Below are experts of layer 2 (counted from 0) of a mixture-of-experts language model. Rows are named gate (a neuron's input weights, with its number), up (a neuron's input weights, with its number), down (a neuron's output weights, with its number) and show model dimensions 0-63. Each number is 500 + 25 x the weight over its row's rms, rounded and kept within 0 to 999. Numbers have three digits each.
Before each expert's rows: "comes after" lists some tokens at least twice as common just before its tokens as in all text. This comes from a sample of Wikipedia text that the model never trained on. Tokens count by the router's weight.

# expert 4
comes after: "\n", " |\n", "|", "-", ".\n\n", ")\n"
gate31:517493514494477492514488494527491506485457475509474524496503487543479511460467498495497502490513476480510511478524540506530443476498508504529554451512532465468512520493472509478511508530523508
up31:491535485447503505448486463440480504522529489456462521498550522491513506526467475503488521483515470441482552464479488516520499548481518489472504477525492498457546478497551536467511527519521495
down31:551485506534468487489502507504479500517474496516503486497493537467471527501506577504559481491523510584518480528486549518502544477551514466513506525485500531535498465502477491478476454471504484
gate32:542522491470506482478489511500493528452510493565541515465528501495466494521475526532468482507494548544513528554479489455479517539469529470486506546465486544534503493490492510471460511519474481
up32:458527461489473486522490497509505487507500471496497413490481499490490524509504474480503469509504515492505529531533477500483515512475479568511489523511471506546516460472520445501512457476481537
down32:515479493466487523498530533476544451504521507511517519479532524555496484495450505478495522464500506461504494515493460467513477489503549509509459484518512442519507462467465504487477492482496507
gate33:502528487524539469561456464512505510526521537547493523502527452528487461545494521510487514510492476470527543454503465494516486471535502526535510501525543442447501495469482496464489522485522517
up33:513514503494484464537534531499504511476480472535467503527484458477502516509529450458491492518520479495483474569493479479497464510468506502498468554504495468446500519462488464455477543501476530
down33:532501510513469506502532530513506502502522487507487490530539498543464532468499496463452458492501478515506490511502496545487509494518466476487496463483488536541473520507483469492492466490507523
gate34:469489537556548440496494485487534480470523528541508461488533504507492492512480488517532514489484496444429491517483457477486499478479481500530495551494491475495483485460506471498523516482497487
up34:496509463484527457483493498454577530471528518532457503530538481471470515543510512503443533533486514440463506500476516512483478496516477529493506478486501484478490526518470502460491544478502498
down34:516458514471493526456541514493495545491485477508498513526494482476522480475465493480512520491462504480493514493508549476522488536482499491470460482500514507431450443510555502491480500509529480
gate35:502486501519484507473512549492468560520524496471498497535498498489462467466479497508525513509515525484544499492463479503514500497495494511518465519499528500542510489470516462466487530504536546
up35:509506452516517509515461481559516511491455462526455520462510560505513497512485515444489482498499550491470521527494502499470519465473472506473499491470521517538533526509492574496522496473517514
down35:492483504494498459495495465465498503469483514469518487483495562519503493527517466457454468484486512511486506475467521515517499496504444509515486497496471475473475507479504540518519493517538516
gate36:506507512497480504486514513485493535514467458483542477500465501468455496487491524525477475480481484505454515546498519488485536516507513515491509450544500486526473439476447500503501510486504523
up36:504493478496476501521493524556545486451523537514539510487529503495515491511516497555464533513513517513476481508488521541523533476546502533532490459502488508488461481498528497468525529508528517
down36:458501487478488481501502514448514513526504476510499491476484504484513511551550504524470483509491491520511478527481492481533470543503480500502488486507513468518511505516464466508492501478417516
gate37:480512543498503522490527499492479504533554487533532482488506487522461503477503542454517461488525471493471495487527476496494475483513505469489531528490505474479511475465488516504473499476516465
up37:519487497489499456505486490491476532505550480501484529477516504525523475486527481465502508462510472491469538508527479505523504496472556506491517490506524486467505501494477551523483475476457479
down37:484486487492505527545505464489468464502514505487494508479515529481525498511521496487498447494531524477520485512509509531503454517506484491489446522490489512509479533506515532519500490495524488
gate38:500527515500521490506461473539492553480487484511552505464536524565552507511503527514514508502518552491451524517463467498506502450478537532493514507447505510510487525501484468507496470525485484
up38:501516532508499496469516525549514487459487487466498513511506478501534500452476502515524505564474527501496520476510503507499548522501463544489513564504480522539504504451479490515476510523538507
down38:485506503509469491531506549507482476489548526501482525500482484491519519488490475504494520482516519499485506499551469511497443496563504452523536481476500518485500506490503528504497494524523478
gate39:467476501516496462548479520501489468513475482508509481503536481539495499493473564508493501495487483523510485550497475510508494469553497475513485491504482519521476511552494503501488473441551534
up39:494473501537509490513451487467510525497538477509460489465479548463482498521518533524503500538513475545502514502461488489521501501512512482541463454429481501490489512542487489542497530514517490
down39:499496488528479524537516522458534483535512499449484543493485526451487502550464521515500489490508495499511491511571510479526490515492479481463482507498501524481496535478494507463529499493508532
gate40:448478501515500484462506500470490528518511473506494490514467500505488534493473508545514471492500525526506519484558489518504538445474483482501504499521517512488510538498479489513478523516492513
up40:451494512517510498493530521462499514517535456545455475479470506517495498519538503552524446553526482474512505517504473504518474478495487492486511519547497515534523527532514481514489524527540511
down40:471472494459518496497483499466461506527490500555491470498533537502488502528438473519497515499498532515520496522495502443479491536509525510453488484496502467497509483518492506512521510503534483
gate41:514518541492487507495505460494478500489503494522490494525520517516505477481483515489485458571543493466478486510486535424523512507535505452474528501504501481492518496495530502519517472504514501
up41:548496501493473536510517457460494518478505509513498480513518444479484549503481537497467505548486476500504560458492472473479451481543509513501486530478469497456527510488485483518447494493504490
down41:539525482486495467546522487513515492482507527525524515529487548515458526485501450512484477490461524513486458501507487491532528516527513480474494490435517521496530509523448476520461487476484525
gate42:494487537494562522496524499505524504498514474493517453503473440481493499479489511495523510491515448490527503503486491558475492511469498518539503518535523508508489495494507505514505496497483486
up42:541476454523503436527550499544508448493465505546489542490516483528534494499494430537515500488541517475455502476487498471516476528531497498527506503462544516529478489500536497491508502516525519
down42:491504553506517551558454447481512517461538468497506476448496498506477471486498540519504520502488510488493505523552483531517484488472483493482506495471439481500499548484454516548540522526523523
gate43:472459514519516484477459473481476509513483540478505451531500427445484525512485502499487478516450508517515491476493511489501520522479453527487468529484489539485536479493488504480466517557521474
up43:541515515482479496494522488509505553504491463536519475534507524484488521474471534462482479499488533518504507481527466471442460496477539545537501476507473480505516478490526510475462509468493494
down43:509507489535571501491553538511465509539497504531543487547467525475473526496491500531522490533508521561476534522504502524450489514494507445489518506484507545534520499535526473481529492456487511
gate44:511500511562517561502518479484483499488512519519504518508513451512488547484496496477489503512476540478496488482482456513550516440481483498509475510475487454507492470489505494527476551514484504
up44:496453462479485481507541472516501507530484524481474509509457468537481536502508521535481523520506518558460501528520482490513475510494522477491514476536506493522504513470461484487495487557473555
down44:506510497509463489502519497479471527482501505492477508522506524493473527521499475490476519528490482511494489488529501502461458481493507525522512483546489538515497509458484527522536533492473476
gate45:506491521517525496538505487543484537511472489497510493467523462515493497526501546539553457493498474485515476499516535520489480477503503510442485524512512525511524478488519489515527489509479515
up45:527499469492500487515521510514482496525511500521495496521449530476534511565503442537501483449479547481533542513456520504480546524552487470512451454487529484495534509491492495464493491489524453
down45:495528460570495455503499507488506510533540493489496487440470550494526527517527538534515501483506524473464485511506475485491526502470509494505523492496509492524520479471471534469497514520536514
gate46:482509526480492498522474515517477464471499530506501525478480506491531500508477488547488532525510480491519520481520518492533530468529480465537517491536506477538535500487494472511543538468538478
up46:456492540524520531469480502518472492515509529515466505469512514486507495482536475509493521485517452472489499505498528521490499505512473457532505488508500505494522494482512493454506512524541477
down46:492501514486483512476545527486512468539507519503457498466498496493500472470507463531469508453514502490552489502453490509490481473511499528530542478550503525514521495476509510481511450532533482
gate47:529489501530481488509471540486465482538423512480493464505455512491488526542490472492510531470506510531533509479541521474516519473546489517491540509467479503567438489512487508485504515489495471
up47:544464508498534476505528461520548515488486480527488501490540488500463519520468486507448511492460527491493557473486502529516500461508531476490462527493590518530511455516470482487508498503498527
down47:544508490477482527460469515502505495472524496485468500489466507482462465482482453445499507481532459511519528515521510489484481492497436509448535449489474523474526507481566516461484499504481509
gate48:485531465519462484518503520509492509473518476515481519533514503484489475562494507561492523485489499439523514507520528436514488502488469468472517515534554472534512496478477478484537519509490474
up48:530525496468466506518498508505535480511480504478470458510508507495484487493489460565483526527504517502475471517528527509478554530521472486493513506509508515478470470455538465439483519495523505
down48:563518477529481526520472511507487495502487496539494510490523502530523517540479514501452502548519476523505518521508506503481490479487466505502503502461530495455459469511515489518522528490506496
gate49:491448515491517498557496557474546507504516515466536448456490488496532514502514480481520487518489524495494518526518492488492483573556478475551504501486460523518495530482505461509483496558476505
up49:521498545487504511572502539516500504512422506522433489464523488532468525520507463481456493539466511548512513477481514523502516482497522508472484463476521519517540506487531499512488534522467479
down49:475500501476489503504533461490509494463477486481511503505527505518510507515467483460493513552471541480476518486507496439530484529503506492512515528484553463559502521523511503490467500495465529
gate50:520499496508500509525491480473537467535529487493473531522496481503511536555519483480483487465459478461490467491510497490469517520491510475460495493432509507500494517520512469501505483525534481
up50:507523474512450496464520486520508504494499492483512483506482514511489531535500540471510422558503518479506505535474504478483470512528492515470523460496529556515525541523518492520443519563457476
down50:495541517470476489542537483523482474541493518490487508535474510508490496501520480505499498476478442462506473490531441536493509501504493492490462483512522524447550540489475485446499458518498471
gate51:520442526476497549551437522505492489512492485492514492520517461514517481504508534519521459471504492505533489508488493521491495506473518513516473498505504467489508472515493518565475540515533480
up51:499474522502521495551494479419497478506515528564518501517502458531476508455502503490487467524504513506517498474511533512550497506451456494507534510511473494466431491504540462495519485496544496
down51:478491514520490510557503437513529496504460487485445471503552513552438476518524485501450503503499526468503509540495471481511498477489563528526516514464465504504483484495498470493522488532523454
gate52:490493487526550514493528485503518509493475527533535458483455497518483497550483485470476543539508524490456479452516536513501452480501471507482495490519511490497497536434545477505514524502501481
up52:504515544509522557487507514519484543495490524519499515532495493467492466554500515545540480507491496536580559491517460464486501555539489468516506519454479501506461490485492482464537511515502512
down52:473506525555511529523511466515509489504465445502573501511559460486475489501459496480476478535505470477482492513482457502494493536472458508462494525452530474500516501534513530517543464500523464
gate53:485564469499473508536453483514468518513514530495526488520484460523480485516462520512505470492521528491510470471485534478458468468486502483472516493480480479542505481490546485534520505488458515
up53:516529540526501539525464464476457542525500474554462480488543462559467538422483454511450509455487541474501458511507533499515473506511518489486483508480523488522486497497471527498507482488506494
down53:502516532533516521506517512501526482513486483468467502529506510517454496449491545542497521460534515520529492518479513501531506516484511503506459490476505524543488518505463532478507506490504509
gate54:470514459521538514506440502505498533468525520511508518505544505532453524542510500499531527508516487505513494453503507464520460528491545496494531525506489489458505505481502512506425478521519498
up54:457538477526494486490499494519503535483491516479483552502479430496514520507549501482509475518469491469504502510485532492526479540482492509496485468490497489522443476471571474530542487485532507
down54:538469459523547504476495523498524528496504484537532493475526474532529439506491473488487492477520486504494516479501493456495520478581550492472530522503520515499489464508508531515500498561515509
gate55:472497500536556503569481442509505480468509448523507516504483518503500491483478526531537529450536501510489514478480518505507512482525482492512446509500497500498493457513524483488504482471534513
up55:491493487457463497486472532469525540492492546474502519455518511474444483455538537474493498507473527504457495503508507502482493483517521487483534499498479484474518531462521474521500462536523495
down55:479496497495434495488506505482474525528508521490486495499517490483494514551499493489507484502472561507478505481537481473485485502521511509518513528467526524495507526479491480578517461492505511
gate56:532534495518512533505508536505523470522479447480484465461528532501500533520527485487481477493531511479528535463519479447520477471571513486474497480478518479491513482462533520515508520481477526
up56:543548525512489542452533493544499512511489462494498511486512555527507464536487487500491514484450571508500524499515534491510457522510477540458497515484455496494526478482499506496519473463506525
down56:480536486492533498502486461524511528440498494476528519498501465496490469510503515518520502516504502505494496493450495480516489530525481533506506466474516519469476500508506481487515512546523496
gate57:505473512528480541528476508466488489487509462516499513495483506506478515477487506518502453466519459530536518482470488488502517481504470510529536535517492507490477509477434482504483503465534491
up57:490501496487520428479507504529436502554454521509458500458500440530509521472480507476539502498531476453506468516561471479474479509488483527490517492477494486524489485508502501524512491462538496
down57:403529563528483501506474492508514453460480498480479457508520494455501457508455555521492464481526545519481504514473533478553504499507518486546489478483503507506488478509507476487516487518508488
gate58:500519514508479514499465504511445476509535471475504491482516469493486492537563467502474514569517513555482525449510528515523505503465465497497480496515499522516458461512523490501513517466507516
up58:449509473528517472493483557487538525523524495532563527507495470512460470482504474510532514492514527471459480501479443500503511511520472503508480524532534542553480491541476512496473507466537546
down58:499464496474492457514496464512487470481500493520512497483458502533487515475440500487503463479515516509474490520467495463493505504503516498481504512516496500496495494505501474486488522509484462
gate59:458479469528501490507480509469497526503532516579487539461447503512501517469504515486567493450499516501519555487492508516529518542515521513501499544488513520483477498516462508506529482507528542
up59:496470516463501488480489453494482480516495471458497491477496495477495501540480480515496455520529523492462480499502456452495539471506503493528485471503536496463505463490507492511551482478514464
down59:483518477465485478481543521534448460496472537504486491476521489534475517506572501479473502502467513502519506499481518536520523461469499494504464485478527480487522475489470451487501507548477497
gate60:525477501503459474535500566528453465450505483492513486494506560485478518534507507477547461527505527487485486481529469419516483493538511511484484515511521512513500445514491526503486544482504494
up60:527507490510520507502496507488500493449487515506463532495518483430478507496526478499504500487457449480535494483508526476465475500494521478501450505478492508484502474432524526477548508495485519
down60:455503518509521508539492529498451487519500441523459508488479522483533513539575503510515517514473499535462540533509503524480507503540512474456484550521504534516514533454504511475504471535498498
gate61:524557523510504553471491513507487497499498476473487475487432462516478526479468525553512501500519527480499514456504550500522503506510518488499484475491505514482500525458482522510470505525489493
up61:485474496507503480461522493496500452529517517506549482490530504509504480495525453473579531542500490529490522509505479486494517500475481492533483499494489524544530519538491532547497509464494479
down61:531434480523486541504493549532512510488519487488473520470494496487451522492529494458497458494502489510496488483500516487464538502505533503481506519546476475560532484483486490493518479507485535
gate62:509504518492478478488463518524454470515440497499506545488551492495494494516521517523481503474513495509542512466458529492476496510488526453522501485487494510492517478472506466524507489489474452
up62:505445549531520481478521534525477531474545507527545537502484423489497508501523512482491525520505511487500555491474524496549527470466502522461480541492504506493483486515523491439477477514499519
down62:460507484471508499493477465510493514525523505500522524510527488488520522520509459479512529514481536460492477482459511514502542536417491526491492561493525480507511506477519476451482535516465512
gate63:562535485527477477524492483542483474513535475474502472495529489470464496479507544504460468492526484488518507487456520476514505475476485494471534467472502560437496501510501522550491463531520457
up63:489506485474481511502505489507483453536503487517510532540507486477511493526474494476516479493489492469520501460516488489478436546500527500534517495489473485506529481492524491473504532432489469
down63:517498499515496517473478542530529453506498540468501498494511470531452435463536530485469505439526491506551501527477514497491592494537513483488519449528502459469487508486436495475486478496528513